From a checkpoint of a small mixture-of-experts model trained on Wikipedia: 176 SwiGLU neurons an expert, a variant of Muon for the experts.
Below are experts of layer 4 (counted from 0) of a mixture-of-experts language model. Rows are named router (the router's row for the expert), gate (a neuron's input weights, with its number), up (a neuron's input weights, with its number) and show model dimensions 384-511. Each number is 128 + 24 x the weight over its row's rms, rounded and kept within 0 to 255.
After each expert's rows: a language model's description of what the expert responds to. This comes from a sample of Wikipedia text that the model never trained on.

# expert 19
router [122 112 123 114 127 155 105 140 109  71 109 107 100 135  96 120 103 174 120  98  99 144 150 129 137 103  74 166 127 125 112 151 174 100 143 158 118 123 114 150  92 173 130 129  95 105 142 137 112 148 144 121 109 147 112 159 165 111 126 119  97 112 163 147 109 133 122  83 105 120 143 114 131 153 144 103 125 140  88 135 144  87 111 102  88  84 144 103 101 127 102  91 137 144 128 155 131 126 105  95 139 139 130 126 110 136  98 155 142 105 133 119 118 131 101 153 128 121 125 151 105 134  90 142 107 118 126 135]
gate0 [130 122  99 119 110 112 125  84 136 106  99 104  77 132 146 125 169 140 124 111  93  97 158 112 104 185 130 113 146 116 136 141 140 143 164 141 128 116 145 125 112 168 123 129 105 109 112 143 102  96 135 131 133 123 134 118 105 119 125 136  99  79 118 131 146 131 104 130 106  96  95 103 172 153 131 127 128 156 163 120 114  96 115 159 115 151 145 161 144 145  97 147 127 104 177 162 156 120 114 107 126 113 110 114 159 120 122 117 111 124 167  91 105 115 141  88 155 144 117 131 108 158  98 107 171 125 146 102]
up0 [148 114 109 140 134 142 147 137  93 120 121 154 121  72 156 160 127 143 144 167 135 138 127 140 141 165 164 120 189 153 128 119 112 151 121 134 113 148  98  91 111 103 139 136  83 131 108 130 121 128 126 144 115 115 144 124 163 139 156 109 114 103 159 173 139 160 118 141 111 120  94 160 134 148 123 129 145 125 110 141 135 109 168 124 149 126 167 104 130 139 119 177 130 151 118 147  89 135 141  85  54 139 111  99 184 105 138 133 131 140 118 134 123 173 162 102 167 153 105 116 121 184 121 117 127 154 147 121]
What it handles: Given names and name pieces in names of people and places, such as John, Michael, Mc, R-ale-igh, Mar-il-yn.

# expert 13
router [115 108 163 156 117 117 119  97 152 105 129 173 132 136 124 140  88 127 117 119 149 154 121 129 104 105 111 153 113 135  95 141 106 112 112 154 140 105 111 157 106 104 155 117 122 131 114 173 112 116 143 126 143 140 154 145 146 120 117 122 115 156 125 135  90 116 104 136  85  94 124 139 117 138 125 109 163  97  98 176 138  92 140  78  53 126 183 133 155  97 123 160 146  66 131 128 148 112  97 154 169 137 136 142 145 178 105 122 138 143 116 118 133 114 168  94 101 122 149 123 118 118 118  98 139  99 118 113]
gate0 [128 175 148 134 146 117 103 102 126  90 110 125 163 130 126 146 106 133 119 156  62  97  81 120 148 118  90 137  68 123 152 151 103 116 152 104 164 130 160 152 133 106 109 144 138 139  86 163 156 151 139 157 117 130 128 102 129 142 103 115 132 177 101  91  96  77 170 163 149 101 126 139 143 138 117 143 144 129  87 113 134 114 137 126 116  84 100 173 158 112 118 106 130  83 133 135 133 126 109 150 147 118  97 121 126 120 108 144  86  87 119 181  95 110 108 107 169 156 120 136  85 141  96 138 125 118 110 120]
up0 [155 117 119 141 134  81  98  85 125 152 125 156 119 141 144 157 125 154 126 106 116 120 129  91 121 136 138 127 131 110 164 151 143 113 122 122 138 135  88  81 121 145 112 162 115 185 132 120 142 116 151 124 114 127 142 146 113 134 154 133 133 138 113 111 114 112 161  96 152 155 134 108  92 149 129 131 106 150 125 128 122 158 118 147 151 122 118 111 124  89 124 133  82  82 133 154 114 183 103  95 143  97 151 127 113 158 160 127 119 121 113 108 130 130 136 151 164  92 136 111 155 112  77 113 144  92  79 150]
What it handles: Ordinals and adjectives after the, his or its, mainly in sports text, such as second, third, former, final, top.

# expert 15
router [141  82 130 141  93 151 147 126 137  92 100 163 164 162 114 122 122 120 104 125 140 105 163 106  98  89 117 111  79 150 133 124 128  74 110 166 113 132 113 150  69 124 151 129 118 110 114 114 132 110 102  93 101 165 134 169 150 106 162 126  79 169 139 124 112 130 115 137 110 136 111 114 129 144 107 102 146 117 104 162 148 106 133 120 123 122 190 109 157 100 109 137 127 144 113 108 158  85 144 116 118 156 149 167 129 139 111 112  95 103 106 126 162 130 112  70 160 160  94 125 140  97 134 100 151 105 157 140]
gate0 [127  69 119  86 107 110 149 109 128 135 144 154 120 111 145 158  73 118 133 135 127 136 159  72 119 157 166 167 112  99 125 157 132 169 162 116 134 132 126 124  94 127 162 111 120 146 126 180 134 158 142 101 132 163 157 103 139 115  93 132 146 142  91 140  94 145 135 143 156 183 115 131 137 104 153 133 126 172 125 153 138 146 137 107 115 156 148 152 116 121 139 164 124 144 143 109 130 126 103 155 139 162 102 168 158 141 119 173  90 111 117 165 111 137 135 116 141 131 109 147 124 104 139  82 131 106 106  89]
up0 [ 91 107 133 109 119 119 157 106 118  95 139 103  84  93 133 118  83 129 118 109 147 103 153 112 160 171 157 137 111 130 129 146 132 101 174 136 170 127 121  99  78 173 146 124  94 127  96 166 121 147 132  94 145 176 182 110 142 143 113 163 161 137 102 138 109 191 141 143 185 132 159 156 151 115 179 154 122 109 139 185 163 102 138 113 124 138 149 124 128 108 150 104 112 118 146 120 134 146 130 130 109 142  90 148 161 136 102 134 112 135 133 141 116 150 141 103 112 141  91 122 130 122 139 116 176 100 121 107]
What it handles: Digits and number words, in tables, coordinates and prose counts, such as five years, shot four people, 25, $3 billion.

# expert 9
router [134 126 137 170  72 102 111 138 114 134  65 137 115 124 129 139  79 115  98 144 123 129 191 100 132 110  94 133 161 157 128 153 130 122 133 144 147  71 136 153 114 130 109 105 138 152  86 155 139  86 115 119 128 144 149 146 147 117 129 158 118 167 155 128  93 173 145 132 119 149  76 106 123  99 143 125 144 126 127 124 124 131 163 143 106 128 146 123 196  78 123  95 107 126 101 148 130 111 130 127 155 146 151 141 165 161 111 147 130 100 136 128 182 108 134  98 163 150 133 112 129 144  94 122 129  76 110  88]
gate0 [164 122 142 120 119 152 128 161 108 135 139 140 168 108 140 147  87 139 129 103 136 168 148 111 146 102 120 177  97 118 149 125 121 105 108 146 134 116 129 147 130 131 158 119  62 139 135  95  92 119 144 106 132 122 102 102 141 127 139 159 171 153 120 120 148 130 140 154 143 150 104 125 152 122 128 113 108 164 141 138 107 169 162 140 131 155 125 161 126 136 136 133 155 120 153 112 123 108 138 161 116 148 130 135 118 147 148 145  92 139 123  98 127 102 118 119  88 171 119 114 131 101 138 132 139 154 179 117]
up0 [161 120 121 136  76 142 149 138 121 131 143 163 163  87 144 153 110 114 133 100 106 182 146 114 172  96  76 163  99 133 142 124 119 123 105 138 132 133 128 146 137 145 145 145 155 147 130 101  74  91 118 122 130 132 104  97 149 128 143 133 155 181 147 134 132 133 124 131 141 164 153 133 106  77 123 129  71 139 171 154 111 152 158 143 167 121 139 149 121 125 107 120 131 113 123 118 129 107 160 164 116 100 130 115 129 144 142 133 128 113 123 105 156 128 123 123 116 108 139  87 143  95 123 141 124 119 122 117]
What it handles: Infobox and list fields, and the coordinates, units and field labels in them, such as Born:, Coordinates:, ″N, Time zone UTC+1, Postcode.

# expert 26
router [116 159 149 182 112 123 106  93 152 151 100 140 110 168 135 145 128 119  99 100 133 146 120 141 109 139 113 127 108 129 126 166 117 131  97 169 121 143 148 142  79 142 120 116  99 125 135 127 147 125 165 101  94 136  89 149 137 109 109 148 135 117 158 155 142 121 126 152 118 132 116 128  91 153  99 161 153 101 112 149 117 113 152  94  82  75 193  97 178 110  97 133 107 127 122 144 139 144 110 159 166 119 134 163  99 131 107 110 133  92 140  93 194 169 124 120 185 106 147 132 148 134 120 123  89 101 134 128]
gate0 [122 142 157 119 146 161 169 140 162 143 152 167 105 118 170 172 146 124 141 124 116 117 161 132  85 133 110 138 120 168 149 112 132 127 156 121 136 134 106 107  79 119 141 160 135 115  74 143 150 150 104  98 106 109 148 146 130 116 168 108 118 131  78 115 176  88 147 153 117 144 132 132 156 137  45 124 147 142 132 123 110 142 101 119 105 128 150 114 105  75  98 140 149 144 111 132 132 143 108 156 128 106 142 100 149 136 116 125 184 149 141 112 142 152 113  97 161 130 159 135 153 139 143 155 188 138 109 108]
up0 [106 129 110 124 132 102 107  99  66 128  93 117 138 150 128  78 111 144 105 129  99 149 104 104 105 147  92  99 135  98 111 141 138 128 124 185 100 156 133 113 183 156 102  87 139 113 177 108 115 104 194 153 116 131 155 148 147 131  93 168  84 144 127 128 105 131 118 139 169 158 124 149  99 132 154 132 156  85 108 110 149 144 154 134 158 107 102 142 142 149 135 126 150 112 154 125 122 131 133 101 100 136 168 145 116 102 113 164  98 120 124 128  78 132 128 100 139 129 114 136  93  98 118 114  94  99 162 151]
What it handles: Pipe characters separating cells in wiki tables of results, elections, statistics and climate data, plus |---| rows and labels like Height:.

# expert 22
router [ 81 100 173 155 142 142  86 136 171 149  92 151 138 115 158 147 116 158 134 122 140 108 123 145  96 128 140 160 132 143 148 170 164  96 113 194 154  96 113 137  93 164  91 108 110 128 138 131 141  90 138 103 114 158  90 169 129 123 122 156 117  99 159 129 113 115 141 140  80 127 135 111 167 129 110 117 153 109 120 179 121 124 122  98 109 105 150 127 142 114 124 137 138 101 140 137 142 101 109 114 144 104 120 113 123 153  71 127 117 121 147  88 142 153 156 128 162  94 111 140 113 112 118 106 144 121 135 157]
gate2 [134 130 163 153 134 124 122 136 193 119 103 171 108 121  94 154 152 105 102 139 156 136 145 128 133  86 180 116 110 142 139 171 145 148 117 133 107 110 123 132 108 111 100  88 120 129 157 158 124 141 137 123 100 132 126  97 143 106 119 155 130 127 122 106 161 131 124 114 134  88  90 109 126 115  99 142 130 139 142 144 120 128 121 116 143 108 120 121 135  95 114 136 138 118 142 123 171 119 123 120 125 119 131 123 144 129 114 166 117 106 152 140 129 126 126 125 131 146 125 118 135 152 143 108 119 138 120  91]
up2 [140 118 147  79 111  92 125 126 148 123 134 149 114 107 128  98 151 116 113 145 152 114 137  82 146  87 129 123 118 160 104 134 122 132 134 150 144 114 126 119 188  95 140  91 123 133 128 129 123 137 134 135 120 105 127  92 137 129 123 166 125 109 108  77 152 139 160 149 140 115  94  60 124 118 149 124 140 180 126 178 101 118 101 119  95 134  74 117 113  97 147 138 140 128 113 123 142 112 124 136 154 106 114 119 154 104 117 183 129 112 137 164 109 132 122 127 114 134 148 123 150 152 128 121  93 159 134 122]
What it handles: Articles, the, a, an and to, plus possessives and modals like would or could, opening a noun phrase or verb.

# expert 30
router [138 114 136 132 151 159  98 106 154  91 125 133 121 139 131 152 105 148 132 115 187 146 145 115 135 124 142 159 124 149 142 132 119 119 164 143  89 125 116 156 108 126 132 156 112  92 124 145 128 128 149 157 128 144 144 150 150 102 117 108 122 138 150 127  91 134 122 106 111 114 112  89 113  85 141  98 118 118 104 122 137 119 172 133 125 149 155 131 150 110 151 142  78 127 148 120 158 108 111 111 129 160 105 134 163 143 134 110 120  83 163 123 138 138 133  80 127 158 161 128 149  87 111 122 107 161 147 157]
gate0 [138 150 120 118 116 154 138 131 160 111 139 117 113 143 133 177  82 156 102 148 122 176 141 162 117 154 167 125 131 144  87 126 114 120 167 118 136 115  77 104 116 145  95 146 153 108 123 109 115 136 125 121 109 147 115  92 151 116  74 133 123 128 157  99 152 134 139 166 184 105 167 142 103 158 116 177 153  85 139 118  84 129 141 103 152 162 140 152  86 102 135 138 139  76 136 120 122 171 101 169 116 127 104 121 166 148 120 102 107  98 161 176 111  99 117 143 130 103 142 144 140 146 119 124 105 129  97 100]
up0 [100 117 133 161 152 108 114  98  95 141 164 114 119 108 137  97 195 129  94 136 101 125  73 155 122  89 125 119 111 130 123 158 142 125 110  79 124 125  90 159  78 157 155 146 126 146 144 169 142 123 125 128 200 156 112 129 103 112 171 119 143 162 119 139 134 107 103 107 104 121  94 129 128  98 131  89 147 142 164 122 135 117 108 164 105 108 133 103 125 129 111 118 148 138 145 129 143 135 145 144 129 139 148 154 116 129 110  94 108  58 100 130 115 135 120 125 140 120 164 152 140 127 126 136 165 140 137  92]
What it handles: Verb endings ed, ated, ized, ited in prose, plus table pipes, semicolons and line breaks in data rows, such as Claimed, heated, United.

# expert 4
router [ 96 119 149 122 156 121 122 157 155 110 114 139 125 158 107  99 108 138 127 142 188 134 143 171 113 133 127 162 137 106 122 161 120 107 122 136 118  97 105 126 103 145 143  92  89  98 102 151  90 156 140 111 150 180 118 150 159  88 134 130 122  98 134 118 106 111 143 119  75 108 104  93  97 125 136 122 124 105  81 144  88 110 140 146 113 168 176 119 124 116 140 162 110 108  74 137 163 134  92 156 145 159 160 132 108 139 109 150 144 140 136 117 164 137  97 119 135 121 156 175 147  63 107 112  99 114 121 105]
gate0 [120 138 165 135 126 130 126 106  79 164 121 156 140 112 136 120 124  89 178 122 111 167 118 149 146 140 128 128 144 187 101 105 135 104 145  88 119 131 133 107 119 164 136  98 130 129 104 128  78 148 167 144  97 102  98 117 144 143  82 165 169 145 124 125 150 130 100 130 160 112 100 133 118 148 107 106 113 123  97 159 127 100 105 136 143 111 119 136 132 142 128  85 118 130 122 126 178 114 134 104 138 118 122 174 109 151 104 151 182 111 162 102 133 101 105 118 152 119 134 140 123 119 139 115 131 118 115 144]
up0 [113 152  48  96 119 149 130 130 140  88 188 109 121 132 126 129 137 141 153 123 121  99 141 117 117 151 101 135 102  72 154 126 146 150 120 173 108 120 123 118 122 180 144 107 121 115 129 131 138  73 175 140 150 152 161 169  63 105 127 126 119 122 140 153 124 115 139 141 130 141  84 133 132 150 190 108 146 100 162 118  90 135 119 135 136 139  89  77 103 126 120 123 105 111 117 146  81 158 124 145 137 131 165 116  93 112 144 107 103 121 139 163 125 173 100 161 136  77 123 135 144 169 139 120 110 128 117 137]
What it handles: Past-tense verbs and years in biographical or historical narrative, such as released, held, lost, traveled, 1908.